Experts of a small language model: 8 experts in each of 11 layers, 538M tokens.
Below are experts of layer 2 (counted from 0) of a mixture-of-experts language model. Rows are named router (the router's row for the expert), gate (a neuron's input weights, with its number), up (a neuron's input weights, with its number) and show model dimensions 256-511. Each number is 50 + 12 x the weight over its row's rms, rounded and kept within 0 to 99.
After each expert's rows: "gets" lists some tokens that make up at least twice as much of what it gets as of all text. This comes from a sample of Wikipedia text that the model never trained on. Tokens count by the router's weight.

# expert 6
router:62 21 25 59 52 54 43 41 49 37 83 50 28 43 45 57 40 67 44 61 38 52 54 56 73 27 56 50 53 43 53 55 49 45 43 56 35 52 52 57 43 58 28 57 56 45 80 77 43 71 60 35 68 62 33 53 55 53 41 55 55 75 51 54 48 46 40 14 52 71 26 66 37 49 49 43 58 53 52 53 40 34 52 53 33 74 56 54 40 45 60 60 61 49 51 25 38 33 48 20 27 51 33 37 44 33 51 53 37 53 53 66 47 43 52 44 41 52 38 39 53 54 34 51 60 55 46 46 59 65 49 45 33 65 43 44 31 48 67 54 39 47 62 63 45 57 58 56 46 48 43 65 54 35 41 30 61 42 26 72 62 45 54 49 29 45 44 32 44 69 51 52 48 54 38 28 32 51 34 33 53 58 54 40 29 39 50 40 39 54 37 68 34 56 46 43 79 70 41 62 47 49 56 48 29 59 52 52 55 50 52 61 41 55 37 48 50 49 51 29 52 22 57 67 69 48 64 56 29 50 42 41 28 41 29 46 46 44 53 36 59 49 42 53 46 40 49 48 41 52 55 50 61 52 63 70
gate0:39 67 56 57 53 62 57 34 31 40 37 56 13 49 63 65 43 45 63 64 43 38 44 47 58 13 60 54 55 34 46 49 31 42 56 49 47 53 53 43 36 51 37 53 59 47 50 66 51 37 75 40 72 46 48 59 24 58 37 48 43 58 30 38 53 49 70 68 27 33 62 61 51 52 50 30 26 61 65 59 45 65 59 55 53 34 50 46 52 38 39 68 34 30 46 38 45 68 35 56 58 38 51 57 47 61 44 56 64 54 56 52 37 58 40 63 77 64 53 45 33 54 52 32 56 57 42 67 48 49 41 46 43 69 38 43 37 59 39 44 58 52 48 33 54 53 35 53 41 51 41 32 56 42 35 74 68 45 43 69 61 75 38 47 39 46 48 63 45 26 27 62 58 47 38 59 53 65 32 62 50 34 65 54 34 49 36 35 48 48 46 46 15 66 59 49 62 34 29 27 57 37 48 47 55 58 52 79 72 56 79 58 51 23 43 28 55 43 46 54 49 33 65 44 44 59 67 38 68 34 34 44 61 51 50 46 68 43 35 53 44 41 51 72 50 32 48 58 39 55 58 75 54 50 36 67
up0:42 54 42 44 54 49 70 57 53 45 44 70 49 53 54 49 43 37 53 47 49 60 58 37 46 46 59 61 51 31 51 37 38 43 56 49 36 41 58 57 47 34 57 63 60 64 34 58 60 68 64 35 45 61 64 46 48 44 52 42 63 64 33 52 58 43 53 78 52 52 62 64 50 53 45 31 43 43 59 71 46 65 62 65 62 37 41 59 33 37 41 83 47 43 53 51 72 59 52 59 50 37 48 42 42 56 39 53 58 40 37 58 64 45 46 55 52 49 54 55 27 64 58 57 53 46 56 67 44 48 50 34 53 54 43 56 26 21 35 43 56 48 38 31 57 65 33 45 61 60 45 33 52 30 53 64 53 53 47 36 52 72 50 53 50 49 46 39 67 42 46 66 59 42 47 49 76 52 42 73 61 53 67 43 41 57 16 39 50 73 26 62 24 79 66 51 44 36 35 29 55 43 40 45 54 57 40 60 41 54 82 54 43 34 56 33 38 47 70 59 79 60 53 49 51 38 69 49 51 43 47 52 71 52 64 52 47 50 33 51 38 54 80 57 52 52 40 56 56 54 60 64 73 39 43 51
gate1:46 54 50 52 43 46 54 30 47 40 53 50 43 41 48 35 52 38 30 73 53 54 35 47 69 42 57 75 53 54 39 57 53 64 48 50 46 72 49 28 43 43 67 37 72 39 25 82 34 62 50 51 26 34 53 49 54 57 39 50 43 56 34 46 61 45 56 52 43 55 30 48 56 68 69 64 32 54 60 55 66 45 51 59 43 40 48 48 36 33 43 29 71 54 55 34 38 56 23 52 46 56 66 65 71 46 64 46 67 60 31 16 42 48 45 49 38 49 72 31 36 62 45 18 53 64 55 43 50 35 49 37 38 38 47 43 69 46 49 60 61 42 66 52 44 50 28 45 36 53 47 50 37 55 21 43 54 50 56 46 40 52 65 74 60 48 41 38 74 49 46 63 55 50 39 31 59 60 44 40 40 52 42 53 53 54 53 53 50 51 52 40 65 46 48 60 59 29 39 42 44 57 69 58 48 35 55 50 69 42 56 53 52 69 44 59 56 60 36 57 52 63 47 49 48 49 77 63 39 43 72 61 65 38 57 49 44 58 81 41 25 52 58 66 58 38 44 40 58 43 40 67 63 40 44 56
up1:50 39 55 36 65 43 46 66 48 69 56 50 57 70 47 73 40 76 67 28 39 55 62 74 45 55 40 29 64 47 61 25 54 40 46 49 47 28 54 65 46 54 46 61 45 48 75 43 73 29 53 59 84 51 55 41 47 39 54 47 58 33 74 62 28 62 53 32 44 51 66 51 40 29 32 27 51 41 61 38 30 54 56 43 63 64 59 55 58 61 59 51 42 48 62 64 47 35 59 46 76 27 57 38 40 50 39 51 30 41 66 63 53 43 57 42 50 46 31 73 49 39 54 60 44 40 51 50 50 74 51 63 52 53 66 57 35 55 47 46 37 75 47 35 77 36 62 47 60 57 47 50 67 56 68 54 46 60 67 49 63 47 38 17 49 47 51 57 40 61 51 51 48 42 57 77 27 36 59 58 48 40 67 46 51 40 42 54 46 60 51 67 42 58 42 52 39 63 55 51 58 40 29 50 62 70 51 56 33 53 36 42 60 40 55 46 46 40 50 60 39 18 60 47 50 47 26 56 54 54 38 40 36 60 45 29 66 38 34 51 66 37 41 36 53 59 51 53 35 55 63 37 52 56 55 51
gets: " |", "\n", "==", " ==", ";", ":"

# expert 0
router:65 29 54 74 59 41 31 44 47 35 57 42 40 69 33 73 54 39 61 45 55 36 39 69 55 34 74 51 42 39 59 63 45 62 53 61 33 38 47 61 49 45 47 33 51 46 57 58 58 57 48 39 48 57 44 47 64 38 40 64 47 64 64 67 55 51 46 50 58 57 66 47 55 65 23 43 58 39 73 69 73 55 42 50 41 52 57 42 53 53 70 44 39 60 46 42 39 65 61 36 58 28 37 35 50 50 28 37 72 60 46 41 38 51 55 51 49 50 66 50 74 63 10 50 37 56 36 34 50 65 38 28 53 55 68 45 60 46 55 58 62 69 38 54 59 67 50 44 63 50 51 49 36 24 57 37 45 35 51 49 56 55 58 50 38 30 52 68 40 26 54 59 51 51 60 37 55 44 34 29 66 38 52 56 57 50 49 62 27 51 58 44 29 42 45 53 38 66 49 30 58 51 47 43 63 53 47 43 62 43 49 68 43 57 43 28 67 74 59 40 53 34 52 56 43 48 22 59 28 29 49 49 65 53 53 47 47 57 50 29 60 62 54 73 56 43 39 87 38 53 55 61 51 70 69 42
gate0:56 37 26 34 63 46 24 41 52 51 67 45 45 59 49 66 60 41 44 52 46 44 75 47 59 53 58 43 36 44 48 55 09 41 57 37 67 61 52 47 65 48 55 25 43 49 53 23 39 34 44 45 35 25 38 49 51 65 39 53 27 74 45 51 72 48 26 64 37 65 52 48 74 44 46 48 68 70 44 59 63 53 46 46 53 16 57 63 57 30 57 53 48 43 39 38 50 42 58 49 68 56 52 48 68 39 46 62 33 66 35 67 58 54 50 65 39 22 63 53 47 70 57 49 37 45 43 65 36 43 70 50 40 38 43 38 58 57 49 46 47 42 71 37 35 42 30 60 66 39 43 52 45 55 31 67 37 44 73 53 55 33 56 66 48 62 52 77 45 49 71 69 47 35 41 44 32 52 43 68 27 55 57 48 49 42 52 61 50 40 51 49 66 50 48 42 53 60 55 67 59 52 39 50 55 45 59 54 47 65 40 60 66 36 57 48 55 41 55 54 40 55 68 64 35 63 54 48 66 77 63 50 35 71 43 43 69 61 38 24 34 42 43 47 41 48 59 41 34 50 39 45 68 53 46 34
up0:55 44 10 44 47 50 57 47 57 52 86 37 56 59 47 58 51 39 38 66 38 59 49 50 53 46 67 54 71 51 65 61 31 28 26 27 57 64 60 65 57 69 42 43 50 46 56 39 59 20 30 69 56 35 46 65 40 42 44 49 31 50 47 43 57 48 42 64 64 49 32 66 57 43 50 54 55 51 47 76 53 54 54 38 45 50 52 79 51 45 54 63 52 33 58 50 52 31 67 75 63 50 59 61 66 68 61 73 53 66 53 47 63 51 24 55 53 44 57 47 58 48 53 49 40 54 55 60 58 47 81 59 47 36 32 35 58 58 61 52 46 31 71 43 47 47 47 39 61 56 44 62 59 67 42 63 56 46 58 54 40 46 38 47 59 58 32 67 33 55 72 50 60 49 51 55 36 57 49 42 44 38 45 65 37 31 57 76 37 51 50 52 57 54 49 43 44 67 55 58 49 63 54 62 43 32 51 63 63 68 66 54 64 39 56 38 29 46 60 76 58 63 45 64 38 58 62 28 43 54 71 63 56 60 54 45 44 39 42 23 53 47 56 43 62 55 73 41 28 71 47 41 76 60 49 30
gate1:32 62 73 69 43 34 54 56 43 81 43 39 61 49 56 53 40 69 63 40 47 54 50 39 30 51 27 45 52 48 53 23 45 45 56 32 49 49 65 49 55 40 48 67 76 76 30 78 70 31 48 74 36 57 51 56 50 48 78 44 57 38 34 37 41 57 33 58 31 58 51 35 41 33 43 63 29 65 53 60 42 35 40 33 38 56 34 50 40 48 55 42 55 28 40 35 47 65 45 46 64 46 65 60 51 39 46 42 38 36 51 46 60 42 48 68 61 61 50 69 38 36 47 61 62 63 55 28 55 64 53 55 41 66 49 68 32 24 46 49 68 36 41 64 54 62 35 63 43 57 36 61 55 62 80 65 65 61 72 66 54 58 37 41 39 40 63 53 68 66 55 69 65 53 58 29 73 66 39 59 61 52 78 65 65 31 32 61 41 39 56 48 43 51 56 54 76 56 61 49 47 56 49 50 31 68 38 41 44 67 51 29 63 53 45 24 55 44 57 57 58 60 58 33 41 72 36 42 54 44 51 48 59 43 45 43 43 52 66 31 41 46 44 49 36 54 47 45 46 36 44 58 39 65 46 48
up1:73 56 48 57 61 47 46 49 39 36 48 57 47 52 72 46 76 28 41 60 67 54 47 56 59 32 53 62 58 38 38 63 58 43 40 64 40 43 42 58 46 64 48 57 62 84 47 25 37 50 49 42 57 57 38 71 42 54 58 42 61 47 66 57 51 49 57 19 62 42 54 59 40 46 71 43 60 39 33 51 69 57 60 69 48 39 74 47 62 75 56 66 52 71 35 63 44 58 47 53 39 64 52 37 51 85 46 43 51 71 59 48 39 55 48 35 57 52 34 50 36 20 59 62 51 44 71 53 57 41 55 57 49 38 50 45 60 56 32 66 33 63 51 34 47 23 43 46 71 41 52 59 42 31 31 31 50 42 31 43 58 60 62 52 45 59 60 32 63 35 44 57 39 40 17 54 54 50 45 52 41 43 36 28 33 34 69 20 57 59 83 44 61 58 45 34 41 51 56 41 40 65 31 52 66 33 51 41 51 32 56 46 56 31 49 72 46 57 48 60 26 60 35 44 50 53 69 40 52 54 46 17 67 66 43 60 35 47 40 57 52 67 44 55 61 72 57 56 59 45 75 45 66 36 67 39
gets: " in", " to", " for", " on", " the", " with"

# expert 7
router:52 38 49 68 26 40 53 47 51 57 43 64 25 59 48 62 46 62 60 69 36 68 72 63 58 49 53 38 58 62 28 47 49 48 31 44 58 57 70 31 40 43 51 54 51 52 39 55 46 60 64 60 68 67 47 64 33 46 61 56 46 41 37 79 71 51 64 53 54 46 62 68 41 36 52 42 56 46 61 42 46 60 46 53 52 48 71 53 48 45 08 33 43 36 56 48 52 50 65 41 37 48 54 50 22 54 38 36 27 22 25 42 46 61 63 40 55 54 39 56 39 32 63 49 51 67 35 72 50 49 28 54 44 42 40 50 49 66 57 43 44 55 45 45 35 39 69 51 61 19 43 59 50 41 91 32 58 27 51 45 50 25 71 52 55 47 36 56 40 52 70 50 37 56 31 50 59 55 80 57 52 51 57 54 55 37 41 50 36 44 33 59 62 54 39 44 52 42 45 47 23 50 51 65 46 46 50 74 61 54 35 69 55 35 52 29 19 42 37 48 52 62 26 66 62 60 59 28 60 51 46 48 42 45 39 47 42 38 53 58 48 50 53 42 28 51 45 34 49 55 45 70 81 39 75 68
gate0:65 51 55 49 71 41 70 43 48 63 38 26 42 38 49 55 58 51 47 38 39 45 69 64 31 50 56 45 54 40 41 59 37 49 58 36 33 44 39 63 52 43 41 22 62 41 44 71 52 52 61 40 49 48 54 48 64 66 40 52 50 49 63 25 67 69 41 35 52 43 37 57 55 54 40 51 33 69 45 41 49 43 41 68 53 52 45 62 60 44 52 56 61 61 55 50 59 37 70 61 51 44 47 58 54 32 37 57 64 56 25 46 54 69 51 47 75 20 33 41 52 39 32 39 36 53 58 66 54 63 32 45 62 68 50 46 23 28 46 52 62 36 49 45 65 49 42 30 31 59 49 46 16 52 40 48 62 60 59 70 62 59 63 71 42 69 51 45 48 56 44 27 59 54 61 59 55 60 34 25 45 91 59 39 58 67 34 48 55 56 39 43 53 65 61 53 48 52 60 52 64 28 39 43 55 64 54 58 58 41 70 39 40 66 47 62 59 46 60 31 74 66 36 49 52 58 45 53 34 62 43 39 43 40 59 39 55 59 52 48 40 53 51 59 44 50 37 40 43 53 49 53 37 51 37 44
up0:62 73 43 39 63 36 67 53 63 62 64 49 53 49 59 53 51 26 64 67 67 32 56 56 45 38 66 52 52 61 56 56 30 48 66 39 44 68 47 51 60 35 41 54 64 60 41 37 71 54 55 63 35 61 45 61 43 47 40 32 54 42 69 44 60 60 25 41 49 70 49 41 29 71 48 40 51 43 60 56 33 48 66 52 57 53 63 55 49 40 38 62 58 65 49 63 39 31 50 63 30 46 59 43 37 41 75 51 54 53 43 19 69 44 50 48 39 31 42 55 45 50 50 41 64 57 47 49 46 60 59 52 56 53 52 62 60 45 62 45 39 42 57 65 56 44 55 51 61 54 37 42 40 38 33 46 58 73 58 58 38 58 46 54 57 53 50 46 59 30 38 37 34 52 70 69 42 47 20 37 61 44 45 35 31 51 53 39 72 74 46 33 55 75 48 40 56 43 67 45 60 63 49 49 41 47 24 42 57 59 57 63 74 39 37 59 45 45 57 57 63 43 42 54 50 49 63 36 47 38 54 54 52 75 60 36 33 52 50 39 54 58 68 59 49 76 45 58 48 64 64 43 28 35 42 39
gate1:53 36 65 63 57 57 51 45 61 62 37 53 31 50 63 53 56 79 61 59 46 64 57 60 41 38 47 33 41 60 46 62 79 53 54 49 45 33 56 37 73 28 63 48 40 38 41 65 37 48 71 39 66 48 39 42 38 50 45 61 37 45 58 64 45 41 48 59 54 65 17 34 49 52 25 40 47 73 41 39 40 40 61 53 59 59 56 24 59 50 64 23 54 65 35 44 48 39 38 50 36 65 54 48 53 46 52 46 58 65 37 66 51 39 46 57 49 81 63 59 56 54 40 45 51 50 59 74 54 46 56 48 50 39 42 64 40 31 55 70 40 42 46 73 44 47 61 50 50 51 50 63 70 54 67 37 54 64 66 40 42 60 50 63 49 35 60 56 47 51 70 44 53 48 48 69 30 71 39 44 37 72 39 40 50 54 39 55 38 43 40 81 36 67 56 47 59 76 44 59 42 53 43 54 48 56 59 53 51 51 46 21 35 33 45 53 47 36 51 55 28 67 62 60 32 57 36 55 63 44 34 38 38 38 42 48 36 45 59 43 46 60 69 53 28 43 47 42 40 56 53 66 39 63 41 52
up1:42 67 42 62 58 68 57 52 52 45 77 45 34 33 41 39 38 61 29 39 41 63 52 32 78 35 39 59 52 48 34 35 70 52 70 27 46 46 30 38 54 53 49 46 55 68 46 50 61 66 65 57 36 45 49 41 38 53 48 44 78 70 49 58 50 72 48 76 68 56 41 36 51 49 61 65 46 50 55 58 62 59 50 72 54 61 59 43 27 50 49 50 65 31 36 64 25 29 54 51 68 37 82 66 53 34 49 50 39 65 79 27 50 74 32 58 56 56 44 47 63 41 67 38 60 45 43 39 75 55 49 27 55 47 53 50 48 41 61 65 53 59 45 66 52 63 72 43 52 57 60 52 44 41 39 63 53 52 50 23 70 63 30 38 59 71 42 69 39 60 45 43 58 54 36 47 30 46 63 53 64 61 48 50 58 66 53 48 35 73 58 52 46 74 55 60 55 65 52 58 47 43 43 44 69 29 43 48 43 56 45 72 58 60 51 61 26 51 40 69 41 45 31 56 27 68 56 27 36 41 43 38 34 39 44 55 51 63 44 57 53 33 53 53 41 46 58 60 39 47 39 57 57 49 54 51
gets: " and", " of", " or", " &", " but", "/"

# expert 4
router:34 32 31 52 44 28 44 59 38 41 91 51 56 52 44 44 38 65 39 45 57 58 40 34 59 48 29 41 53 44 52 30 59 68 23 59 41 45 42 61 52 40 49 38 37 49 66 33 57 35 31 46 58 58 48 52 51 58 54 69 65 41 54 41 58 42 61 45 42 50 40 62 47 39 62 39 35 39 58 47 59 64 70 52 51 60 24 57 41 68 58 65 39 55 43 62 43 56 47 39 54 48 52 52 52 33 49 67 35 53 60 64 56 43 37 43 59 57 13 52 54 47 62 59 57 64 39 37 65 62 59 62 54 34 55 46 44 34 48 29 21 44 49 62 57 38 59 40 50 61 65 55 53 31 44 44 54 33 53 53 66 50 42 64 57 60 32 51 40 50 62 60 41 26 51 34 37 57 45 42 50 46 34 51 48 62 40 31 63 50 70 62 43 46 76 36 44 28 30 76 41 53 47 70 25 34 53 44 41 35 36 42 64 56 60 73 45 62 70 53 17 45 39 55 51 62 41 68 79 45 57 49 44 72 36 79 38 49 45 33 43 52 47 55 74 57 31 25 39 52 51 55 46 51 23 48
gate0:38 29 51 56 48 39 69 52 68 36 52 47 66 68 63 42 50 56 43 68 34 61 54 62 59 30 36 57 41 45 67 52 70 37 53 32 51 52 45 52 46 31 67 45 79 39 30 48 51 36 42 43 72 43 62 39 56 66 38 35 68 46 41 65 54 49 63 56 43 66 56 44 41 51 29 32 38 45 34 46 46 55 54 41 50 44 38 49 61 80 62 74 48 51 43 42 48 52 42 50 53 47 74 60 39 49 62 32 62 53 66 44 39 41 51 58 60 43 70 52 64 34 67 50 35 39 40 34 49 64 56 37 62 56 44 36 39 63 47 63 26 48 51 51 75 39 50 51 36 36 57 77 43 47 47 44 62 68 32 63 55 65 54 53 56 40 62 35 52 68 47 66 46 49 51 32 44 32 68 40 19 45 56 54 46 56 53 44 38 65 53 37 52 51 44 56 20 51 51 34 45 74 53 48 40 64 68 46 47 70 39 53 40 32 51 35 59 31 49 17 40 37 49 60 51 63 58 63 40 55 56 54 54 52 50 54 56 40 36 45 64 52 51 50 79 49 41 37 48 61 59 69 60 67 38 52
up0:45 27 58 42 68 32 69 32 73 44 58 47 73 43 43 51 41 46 34 61 46 47 41 67 56 63 57 61 57 38 69 50 39 58 73 66 44 55 39 56 42 58 62 46 39 43 52 52 42 27 63 29 56 58 49 56 28 64 48 33 55 53 44 65 33 39 59 46 59 54 63 32 51 51 53 56 41 24 48 46 50 65 52 32 37 57 45 37 68 49 59 49 50 25 60 40 50 53 53 34 60 50 45 64 42 48 45 54 47 25 69 68 38 41 52 64 34 57 66 57 51 24 50 52 46 31 60 42 45 50 50 58 67 61 47 47 57 41 45 60 64 60 47 62 45 47 52 47 44 44 65 53 23 40 71 45 41 61 58 43 29 75 56 42 80 50 46 66 60 58 27 42 47 51 69 39 43 41 65 43 44 60 73 56 62 55 37 66 47 44 48 42 43 50 51 39 44 63 35 62 54 66 53 67 30 34 71 46 41 64 42 67 52 34 61 49 56 53 61 43 37 17 48 32 50 43 54 51 49 69 44 45 65 51 61 39 61 53 57 40 46 40 47 50 64 60 48 56 35 44 50 73 53 62 49 38
gate1:57 43 37 51 49 52 66 58 60 54 53 41 65 55 59 53 55 54 57 66 39 62 44 35 50 32 53 53 53 71 31 50 56 62 56 61 47 49 68 47 61 35 41 41 57 45 36 60 48 52 52 40 36 43 74 57 64 49 51 29 42 63 45 59 50 67 26 60 35 54 64 53 40 48 46 44 69 27 61 54 59 40 61 56 52 51 48 45 50 33 50 56 63 44 55 47 37 54 48 68 38 50 54 26 63 36 49 46 54 51 65 46 52 48 48 52 41 52 64 49 50 50 56 39 64 47 27 58 30 61 56 74 41 50 49 60 64 51 51 33 39 55 83 47 40 58 56 44 53 55 43 64 26 53 26 55 42 36 50 27 44 63 63 18 47 56 45 17 46 68 49 50 40 56 38 52 64 51 60 57 35 46 50 55 32 58 41 59 58 73 63 63 43 40 34 56 57 50 36 61 47 25 38 48 41 52 62 72 59 50 47 22 37 51 38 42 45 72 62 43 39 69 36 63 54 58 69 48 49 51 71 38 58 51 60 61 37 36 54 31 48 29 62 59 28 44 31 43 41 72 63 40 39 68 41 55
up1:39 52 69 63 56 66 35 53 37 46 43 54 41 47 40 46 30 46 35 46 50 41 61 61 49 68 63 38 27 28 66 68 34 45 46 39 53 59 39 52 45 47 54 50 44 59 68 44 44 47 47 78 50 50 35 44 42 40 32 66 47 38 63 58 59 25 72 51 54 49 35 44 60 49 71 74 46 79 43 47 48 32 36 38 61 51 56 60 50 59 36 36 52 61 39 41 82 46 46 31 57 37 42 64 46 53 45 66 45 30 41 31 40 53 45 48 47 60 42 63 64 53 47 55 27 48 76 41 74 42 56 47 63 56 64 51 39 64 50 55 64 50 18 53 56 54 41 37 50 45 52 33 61 50 55 46 57 53 47 69 52 57 33 74 55 37 45 73 61 47 60 36 53 50 59 45 48 56 51 36 46 46 48 39 75 39 48 38 48 40 34 07 68 60 71 56 43 66 47 41 57 62 54 47 61 44 44 32 50 54 63 67 68 49 56 49 61 31 36 55 44 18 74 53 38 43 37 50 61 54 38 57 31 56 23 49 65 74 33 62 35 63 25 21 73 51 47 50 45 36 50 49 55 10 52 54
gets: " ", " that", "T", "D", "M", "ov"

# expert 3
router:61 43 63 48 26 55 55 64 75 47 40 56 65 39 40 40 48 34 60 75 61 32 69 51 32 45 28 40 29 60 49 36 47 49 38 50 36 50 48 62 48 72 38 59 51 35 56 78 50 52 69 43 49 41 46 60 68 32 44 41 45 46 41 66 62 59 62 29 58 41 63 51 54 37 33 41 55 35 38 38 35 74 65 59 34 42 44 41 23 58 62 64 78 57 47 60 61 57 36 55 54 47 23 43 48 33 45 61 45 64 46 37 34 44 54 43 74 47 67 49 58 63 48 42 61 29 73 45 62 60 62 54 38 59 46 43 49 39 52 53 50 37 60 67 46 34 51 62 59 50 61 55 44 81 60 45 54 23 64 64 55 30 42 46 54 44 43 65 58 51 62 25 33 39 38 63 27 59 43 53 53 45 47 68 37 40 47 66 49 55 38 45 45 45 39 38 60 47 47 45 57 41 49 45 29 55 53 52 68 44 31 76 34 57 53 52 42 51 37 17 38 50 44 52 43 46 54 55 70 43 48 49 24 56 46 59 69 18 41 34 57 56 34 46 44 42 56 69 72 52 52 43 36 64 65 76
gate0:50 52 47 51 42 66 44 53 48 34 31 55 65 61 75 61 48 44 47 34 60 51 45 50 51 59 52 33 56 42 46 21 48 46 46 58 70 50 68 38 48 48 56 46 37 54 65 44 45 41 44 45 44 27 54 53 69 43 39 53 51 65 46 48 53 38 86 51 50 22 55 48 60 42 12 43 49 38 35 69 42 48 70 47 39 62 75 26 52 43 43 76 38 78 58 77 55 50 54 53 36 36 58 40 34 75 46 47 29 48 64 55 43 53 51 46 59 58 45 45 56 59 62 48 30 57 44 41 67 57 55 45 59 57 16 39 50 49 58 54 59 66 51 48 59 58 34 53 49 63 81 37 43 75 42 59 53 60 32 60 69 53 40 63 70 51 47 42 68 47 51 38 31 48 60 63 45 56 43 58 50 68 40 43 43 40 44 37 50 44 50 62 78 39 55 33 49 37 11 51 50 55 35 54 44 34 59 48 58 67 52 57 33 41 65 57 38 74 63 47 45 55 70 50 45 37 35 41 49 56 59 47 68 65 68 44 49 44 65 47 51 47 54 40 51 27 40 52 33 36 61 62 51 74 23 59
up0:34 38 33 53 51 56 61 52 55 47 54 50 41 47 46 32 50 75 43 50 43 63 57 49 48 29 46 71 46 51 47 57 49 59 60 36 34 45 51 56 59 61 53 49 59 45 38 63 49 56 63 46 58 51 40 69 51 48 66 47 49 44 25 40 50 56 33 52 51 53 37 47 34 47 72 47 32 35 73 36 57 67 31 52 61 45 20 84 32 66 56 51 39 29 70 44 56 51 48 56 47 50 37 34 57 55 52 48 55 35 53 48 41 57 58 33 37 35 59 80 45 37 57 40 68 54 64 49 32 29 58 47 46 52 68 48 49 55 40 43 50 32 64 58 30 52 62 55 49 59 40 48 50 18 47 60 33 44 45 48 48 70 47 57 15 37 45 68 37 29 53 36 59 63 44 32 59 29 48 36 56 56 62 60 22 62 51 45 40 50 51 34 40 66 42 56 34 48 80 49 57 53 60 43 30 42 38 49 71 52 37 41 51 59 43 55 49 40 46 48 67 61 45 51 56 54 48 66 41 50 33 57 35 39 24 52 35 59 41 66 46 52 51 46 54 58 71 51 57 50 42 53 56 41 61 47
gate1:62 77 44 53 49 42 43 38 29 50 45 60 42 63 38 46 70 33 72 63 23 46 66 63 52 52 61 58 22 58 63 51 56 74 68 58 33 42 40 51 53 68 41 52 52 42 52 67 43 47 43 67 43 23 51 44 64 66 52 29 51 72 51 76 36 80 37 42 44 43 68 39 59 44 43 42 40 58 48 72 57 55 43 37 74 46 43 34 40 68 66 37 52 47 52 53 47 48 60 51 46 59 47 44 50 47 65 70 57 55 59 45 50 51 60 43 56 65 41 60 25 51 34 54 39 37 43 67 48 60 34 38 62 57 34 38 30 43 54 50 55 61 65 60 68 29 59 51 73 59 52 36 67 67 44 53 36 42 58 60 48 38 57 43 48 61 56 36 52 68 41 50 66 59 62 75 44 44 29 38 61 57 35 29 41 47 58 69 65 40 57 64 38 43 70 50 59 60 25 44 33 45 54 53 41 49 60 60 64 55 69 49 71 69 57 63 55 67 69 63 67 42 65 26 48 41 46 72 41 56 28 55 56 61 52 41 44 59 34 39 54 47 34 70 49 28 61 59 44 45 63 52 38 40 80 42
up1:31 33 46 27 42 50 34 72 46 58 55 40 41 30 45 48 48 57 55 49 48 72 46 57 53 35 48 39 60 39 54 42 33 23 47 25 55 38 70 46 52 38 64 61 52 46 58 72 47 72 57 46 74 52 53 47 43 48 37 77 43 56 45 50 30 47 48 32 64 59 44 53 46 42 93 59 49 49 40 58 39 47 59 52 39 49 27 43 54 45 55 51 63 51 30 56 44 46 54 60 56 40 47 55 45 57 49 32 44 32 44 47 39 47 35 45 58 41 59 44 86 48 65 49 55 52 51 28 49 62 49 41 51 56 54 60 52 44 56 70 43 65 56 31 30 84 39 45 64 46 57 72 58 39 55 48 57 64 49 54 38 69 45 82 55 40 47 63 23 47 36 48 62 47 37 55 86 70 63 68 63 45 66 59 55 46 34 33 51 70 57 49 64 43 40 59 53 52 65 48 23 57 39 40 50 39 31 37 45 65 67 58 27 43 47 58 22 56 51 37 45 51 51 67 37 64 37 55 75 49 60 48 54 27 64 64 55 30 57 64 48 54 52 44 45 59 53 36 50 31 36 68 70 54 72 59
gets: " The", " his", " he", " He", "The", " it"